{
  "num_hidden_layers": 8,
  "hidden_size": 224,
  "n_experts": 96,
  "experts_per_token": 2,
  "balance_loss": 0.0103,
  "vocab_size": 30079,
  "norm": "layernorm",
  "norm_eps": 1e-06,
  "tie_word_embeddings": false,
  "beta1": 0.93,
  "max_grad_norm": 1.0,
  "batch_tokens": 131072,
  "max_seq_len": 256,
  "max_steps": 5984
}
Below are experts of layer 3 (counted from 0) of a mixture-of-experts language model. Rows are named router (the router's row for the expert), up (a neuron's input weights, with its number), down (a neuron's output weights, with its number) and show model dimensions 0-223. Each number is 50 + 15 x the weight over its row's rms, rounded and kept within 0 to 99.
Before each expert's rows: a language model's description of what the expert responds to; "raises" lists some tokens whose logits its average output raises strongly, later layers aside. This comes from a sample of Wikipedia text that the model never trained on.

# expert 39
It responds to: Commas and comma-bearing punctuation such as ), ", or ,", ending clauses or introductory phrases, often before and, which, but.
raises: " which", " a", " the", " it", " with", " but"
router:23 26 52 34 56 49 67 55 43 34 53 45 65 63 52 74 46 58 37 64 57 50 52 46 54 44 43 45 33 35 39 60 26 57 47 40 39 72 62 59 65 91 57 68 63 30 36 42 75 60 66 78 30 87 52 29 59 36 31 68 62 51 46 30 75 61 17 53 43 31 70 81 33 53 64 39 53 33 29 17 61 38 20 57 49 48 32 55 68 42 34 53 63 55 70 71 33 59 45 17 35 55 50 38 69 54 30 44 68 40 40 31 39 43 33 41 40 61 53 37 60 55 40 52 41 32 45 43 71 41 43 46 44 64 81 46 79 53 63 43 65 74 49 66 53 14 30 49 49 67 38 60 67 51 65 58 40 42 30 84 69 52 54 46 44 06 91 54 46 65 47 39 22 51 47 65 45 49 46 48 53 52 50 65 45 62 60 51 20 49 35 39 51 43 40 50 58 32 59 64 62 84 50 55 39 39 55 48 67 51 52 55 55 46 33 66 43 47 68 12 62 55 48 47
up1:58 36 45 35 43 44 40 60 45 35 78 53 59 66 48 44 25 65 34 46 13 85 49 80 67 34 54 42 55 26 74 31 55 60 55 76 56 68 48 40 60 57 41 39 33 73 52 52 56 29 32 55 31 48 25 33 67 50 24 45 48 62 37 37 73 49 61 43 16 53 56 55 53 50 37 53 40 54 54 74 60 50 43 62 37 37 29 53 58 38 46 55 80 43 67 61 13 32 57 53 38 33 47 41 47 44 67 42 68 46 46 42 31 43 52 74 66 22 46 50 38 39 51 44 44 32 40 57 25 30 61 45 59 50 44 32 62 62 57 88 61 53 56 16 72 65 60 45 67 64 49 70 49 45 54 77 29 44 76 66 68 45 96 57 32 31 40 27 41 38 27 56 61 59 66 46 58 51 70 31 53 78 48 62 65 51 68 66 37 32 32 36 65 25 68 34 52 61 51 57 24 30 47 58 67 38 59 45 48 47 49 67 53 42 63 76 65 45 25 72 28 55 59 60
down1:76 46 64 53 72 56 18 58 48 37 56 56 87 73 83 71 48 27 60 50 48 62 58 25 69 22 59 71 68 53 65 60 45 20 50 50 77 48 47 31 46 38 42 51 54 48 47 56 50 30 50 13 22 63 41 80 38 63 52 11 32 53 69 39 52 43 36 49 27 69 57 36 74 52 61 48 48 38 14 44 42 34 14 60 70 54 35 50 71 76 51 54 57 59 41 59 35 41 63 60 47 49 57 36 52 62 70 44 46 59 82 43 42 26 51 18 58 53 47 38 61 62 62 52 52 48 27 43 51 55 41 33 43 56 30 45 40 56 36 80 52 45 51 44 42 54 73 60 46 52 46 29 70 38 62 71 58 55 47 49 47 60 31 52 38 36 47 49 16 63 30 72 40 51 48 48 59 72 74 31 40 80 60 61 43 40 50 42 45 42 46 64 50 53 59 73 25 81 51 54 50 23 54 45 79 47 55 40 45 35 35 65 53 59 69 63 41 17 27 55 36 34 44 72

# expert 54
It responds to: Plural nouns and plural endings for groups of people or things, e.g. people, children, members, games, employees, titles, Births.
raises: " looking", " involved", " showing"
router:43 47 59 20 67 50 30 25 47 13 61 56 50 73 65 40 40 67 45 67 57 67 75 23 34 49 57 44 33 38 41 25 58 66 68 40 36 97 57 34 45 55 51 77 50 55 42 37 60 58 52 68 40 55 23 68 53 35 49 63 47 62 50 42 46 67 50 67 34 52 55 53 77 37 61 73 25 51 62 43 68 35 62 68 46 43 53 66 68 51 48 45 51 15 56 57 41 55 48 52 40 33 57 67 53 35 22 41 39 34 38 62 27 32 87 59 60 74 67 45 58 75 42 28 65 31 46 53 22 60 19 45 49 76 50 40 29 67 56 50 64 41 44 62 69 32 44 55 38 45 39 66 78 50 76 58 36 74 45 72 42 57 52 71 44 38 49 44 39 45 29 56 67 47 39 70 38 59 54 43 61 45 40 66 55 62 56 46 53 52 49 38 27 58 79 68 34 35 50 58 28 69 51 45 05 61 52 38 64 48 59 62 11 56 52 15 53 65 34 41 38 70 47 53
up1:44 68 31 12 57 91 46 54 66 61 50 38 60 72 41 57 33 52 57 55 50 32 51 60 39 41 44 55 43 42 32 36 63 46 53 12 59 60 62 66 41 28 40 77 42 52 31 40 59 50 40 56 48 55 55 39 80 27 53 39 62 52 51 51 63 52 61 85 39 80 49 51 55 59 55 53 26 42 18 46 60 25 33 62 61 30 54 43 70 41 48 57 64 49 50 90 45 28 64 63 31 62 43 50 49 56 49 45 26 62 43 61 35 24 47 32 55 55 70 40 68 36 44 58 68 59 52 23 59 43 48 34 31 39 56 77 44 60 51 29 56 58 39 45 46 42 65 73 36 45 63 59 64 65 46 53 78 50 51 36 57 41 56 75 52 24 54 54 21 61 99 72 48 44 40 61 43 18 49 17 53 53 50 62 54 58 41 32 30 45 50 33 65 22 35 67 61 45 61 38 87 48 46 42 29 55 67 54 54 68 50 52 48 68 20 12 55 57 61 39 34 69 43 61
down1:76 41 65 77 49 20 55 49 37 73 37 40 34 44 28 20 77 44 34 54 58 48 28 55 73 42 60 63 38 47 33 47 48 23 11 70 43 35 52 37 43 59 49 55 62 43 60 45 47 46 68 54 43 61 58 75 42 52 39 18 23 58 46 56 33 71 57 00 56 31 68 58 47 63 73 61 56 52 66 51 32 56 66 36 44 43 26 64 59 32 76 75 38 53 76 45 56 74 43 47 33 66 85 47 24 36 37 53 61 49 52 47 58 48 18 77 59 68 46 16 62 46 63 63 60 58 33 44 48 67 66 70 68 42 47 50 53 47 35 44 52 40 47 41 58 62 55 62 62 72 17 64 33 46 46 62 71 68 58 67 58 36 70 53 47 67 33 61 56 20 51 56 58 54 77 61 53 67 54 44 46 72 45 68 53 39 30 45 47 70 54 42 29 34 71 34 35 50 53 35 43 40 59 49 30 48 52 34 45 51 38 58 45 21 67 54 54 35 66 33 66 29 36 47

# expert 29
It responds to: Abstract or institutional nouns after articles and before of, such as information, construction, training, completion, implementation.
raises: "urs", "ments", "uro", "ience", "ful", "ude"
router:59 33 63 57 56 60 85 49 56 53 41 68 54 44 39 45 36 55 66 58 71 44 64 47 41 26 28 55 54 75 41 35 38 56 59 71 38 49 49 53 30 29 80 51 36 45 33 44 61 31 18 65 39 40 55 28 55 23 57 69 48 37 35 41 33 57 69 51 66 71 32 39 77 65 48 27 60 41 62 57 42 61 19 61 17 65 50 44 55 54 85 63 27 37 44 35 46 33 45 80 41 71 26 57 54 50 49 63 51 65 68 65 58 50 74 53 67 42 33 54 51 62 64 51 52 32 70 50 48 65 36 64 38 83 43 57 41 39 62 55 24 63 53 37 78 58 42 64 57 44 26 64 53 47 47 36 28 50 71 32 31 48 50 79 42 57 38 42 51 37 30 39 45 54 25 70 43 71 74 35 38 74 29 42 36 47 67 57 68 14 55 90 57 46 59 38 31 44 72 09 45 44 60 29 58 68 27 56 41 34 59 49 60 53 48 38 48 52 21 55 47 48 64 46
up1:71 65 20 45 56 55 48 53 31 28 51 55 46 61 56 58 68 52 50 50 71 55 44 73 34 64 53 60 15 79 63 72 50 45 73 20 46 69 48 71 37 59 53 43 41 63 53 84 61 42 51 51 77 67 40 54 29 54 57 61 73 40 56 61 64 45 29 29 44 45 75 65 57 28 08 52 55 77 48 81 62 48 61 34 40 42 50 33 43 34 52 50 63 72 42 56 59 51 34 25 60 66 57 52 42 51 49 36 99 35 55 47 38 68 32 63 43 48 48 55 83 39 46 30 21 50 50 46 44 35 54 26 59 40 62 62 41 67 24 52 56 53 51 51 51 74 38 61 24 70 56 37 51 23 53 51 36 28 51 59 56 63 88 19 53 57 37 33 43 68 33 65 69 57 38 54 49 43 28 47 45 47 37 43 50 39 62 56 53 45 35 56 32 24 34 28 62 29 40 64 34 29 43 60 54 45 41 67 27 44 57 21 53 54 53 63 45 68 71 53 70 29 38 31
down1:04 73 22 51 65 55 44 40 48 50 71 61 68 19 18 21 64 08 40 65 18 59 50 50 25 40 39 44 51 39 32 51 59 62 49 65 41 41 45 29 46 36 57 61 45 67 74 63 72 49 39 30 77 29 40 43 69 27 60 53 68 61 51 51 52 17 30 56 48 59 68 34 59 61 48 74 33 39 50 56 42 66 54 39 41 57 42 63 66 91 34 61 60 64 22 66 51 30 54 20 53 49 61 27 63 31 54 70 64 20 54 28 71 59 48 39 70 73 45 48 74 52 27 56 41 41 52 35 52 39 51 38 51 60 62 63 42 60 59 49 58 40 80 59 51 55 50 36 37 60 36 55 59 60 37 70 38 70 53 64 50 51 28 70 36 24 71 54 62 28 66 72 50 39 51 81 55 53 65 59 45 37 47 41 61 35 54 64 35 68 64 38 44 24 51 48 33 23 61 55 48 57 81 46 55 56 45 42 56 53 40 53 34 45 52 68 39 49 57 50 32 65 79 57

# expert 47
It responds to: Word-final pieces ending in s, such as plurals and Latin or Greek endings, as in cous-ins, Hibuer-as, Pro-s, -os.
raises: ",", ".", " on", " in", " and", ";"
router:65 25 48 48 67 50 56 29 53 36 42 39 38 47 51 32 65 60 68 61 65 61 65 27 48 44 45 56 48 48 33 17 65 46 93 54 74 51 28 55 45 43 76 80 46 77 33 57 68 29 57 67 36 33 42 45 39 54 32 59 33 38 35 54 57 56 69 65 65 50 32 45 57 65 57 53 37 61 42 15 58 49 56 35 68 33 36 40 43 45 48 37 50 43 72 22 51 57 67 61 21 47 25 74 40 81 35 41 38 54 68 65 50 36 61 87 93 46 40 49 50 47 60 60 44 30 52 65 63 73 46 39 68 43 70 52 23 12 58 60 84 70 65 59 52 19 28 55 60 54 22 78 25 39 53 58 51 34 43 56 52 59 45 58 30 64 48 72 37 65 53 54 15 73 55 54 56 40 57 47 24 57 34 29 36 39 62 47 52 47 48 61 50 58 50 63 56 34 60 44 38 66 62 55 66 56 45 52 47 55 44 44 22 49 59 62 26 74 34 41 53 66 54 71
up1:56 55 32 20 41 35 55 35 16 72 55 34 42 51 61 43 54 54 47 48 46 63 59 73 36 66 41 50 50 53 37 46 64 92 53 78 28 51 55 49 40 55 30 65 57 31 60 39 39 47 46 28 45 28 70 42 28 67 17 57 47 64 54 62 61 50 52 67 33 50 71 72 57 29 55 37 59 35 54 52 38 65 59 73 41 54 53 49 20 44 42 60 72 46 80 41 55 49 56 48 44 59 43 86 43 46 60 54 39 48 38 39 64 60 76 62 41 47 48 39 55 32 57 59 55 43 56 50 60 76 60 13 55 47 38 83 70 40 41 44 86 38 35 56 26 48 40 63 57 46 29 65 48 40 60 77 36 27 53 38 48 68 83 72 75 41 39 46 52 68 41 36 25 50 81 71 77 47 51 27 58 55 61 38 50 84 39 51 42 35 46 20 46 88 45 53 44 38 24 36 45 48 61 19 48 51 48 40 19 76 57 48 43 40 62 39 32 75 56 48 48 65 42 46
down1:35 63 43 72 55 36 20 27 47 74 48 51 38 20 51 67 41 51 35 43 65 19 21 47 50 33 23 61 60 64 49 45 53 44 81 52 44 37 45 58 41 31 68 60 58 24 60 53 37 66 53 37 35 26 44 37 59 56 20 53 44 49 50 60 54 58 57 89 32 75 15 46 41 69 56 28 56 60 25 48 48 57 57 56 33 86 35 49 30 38 95 34 46 71 75 47 40 41 41 40 32 33 43 54 60 52 52 55 46 61 55 96 49 67 91 44 69 65 53 45 51 31 25 60 55 62 46 37 40 71 47 58 46 50 33 43 50 54 42 67 54 61 51 40 66 30 40 42 77 68 50 54 44 59 47 49 49 57 77 49 65 46 56 37 69 66 23 45 63 41 65 55 56 60 35 41 57 46 52 82 38 58 49 48 33 54 38 30 66 43 41 61 48 72 44 65 36 32 22 49 49 55 72 47 69 33 66 66 47 65 39 46 10 67 59 63 25 60 66 43 38 59 54 53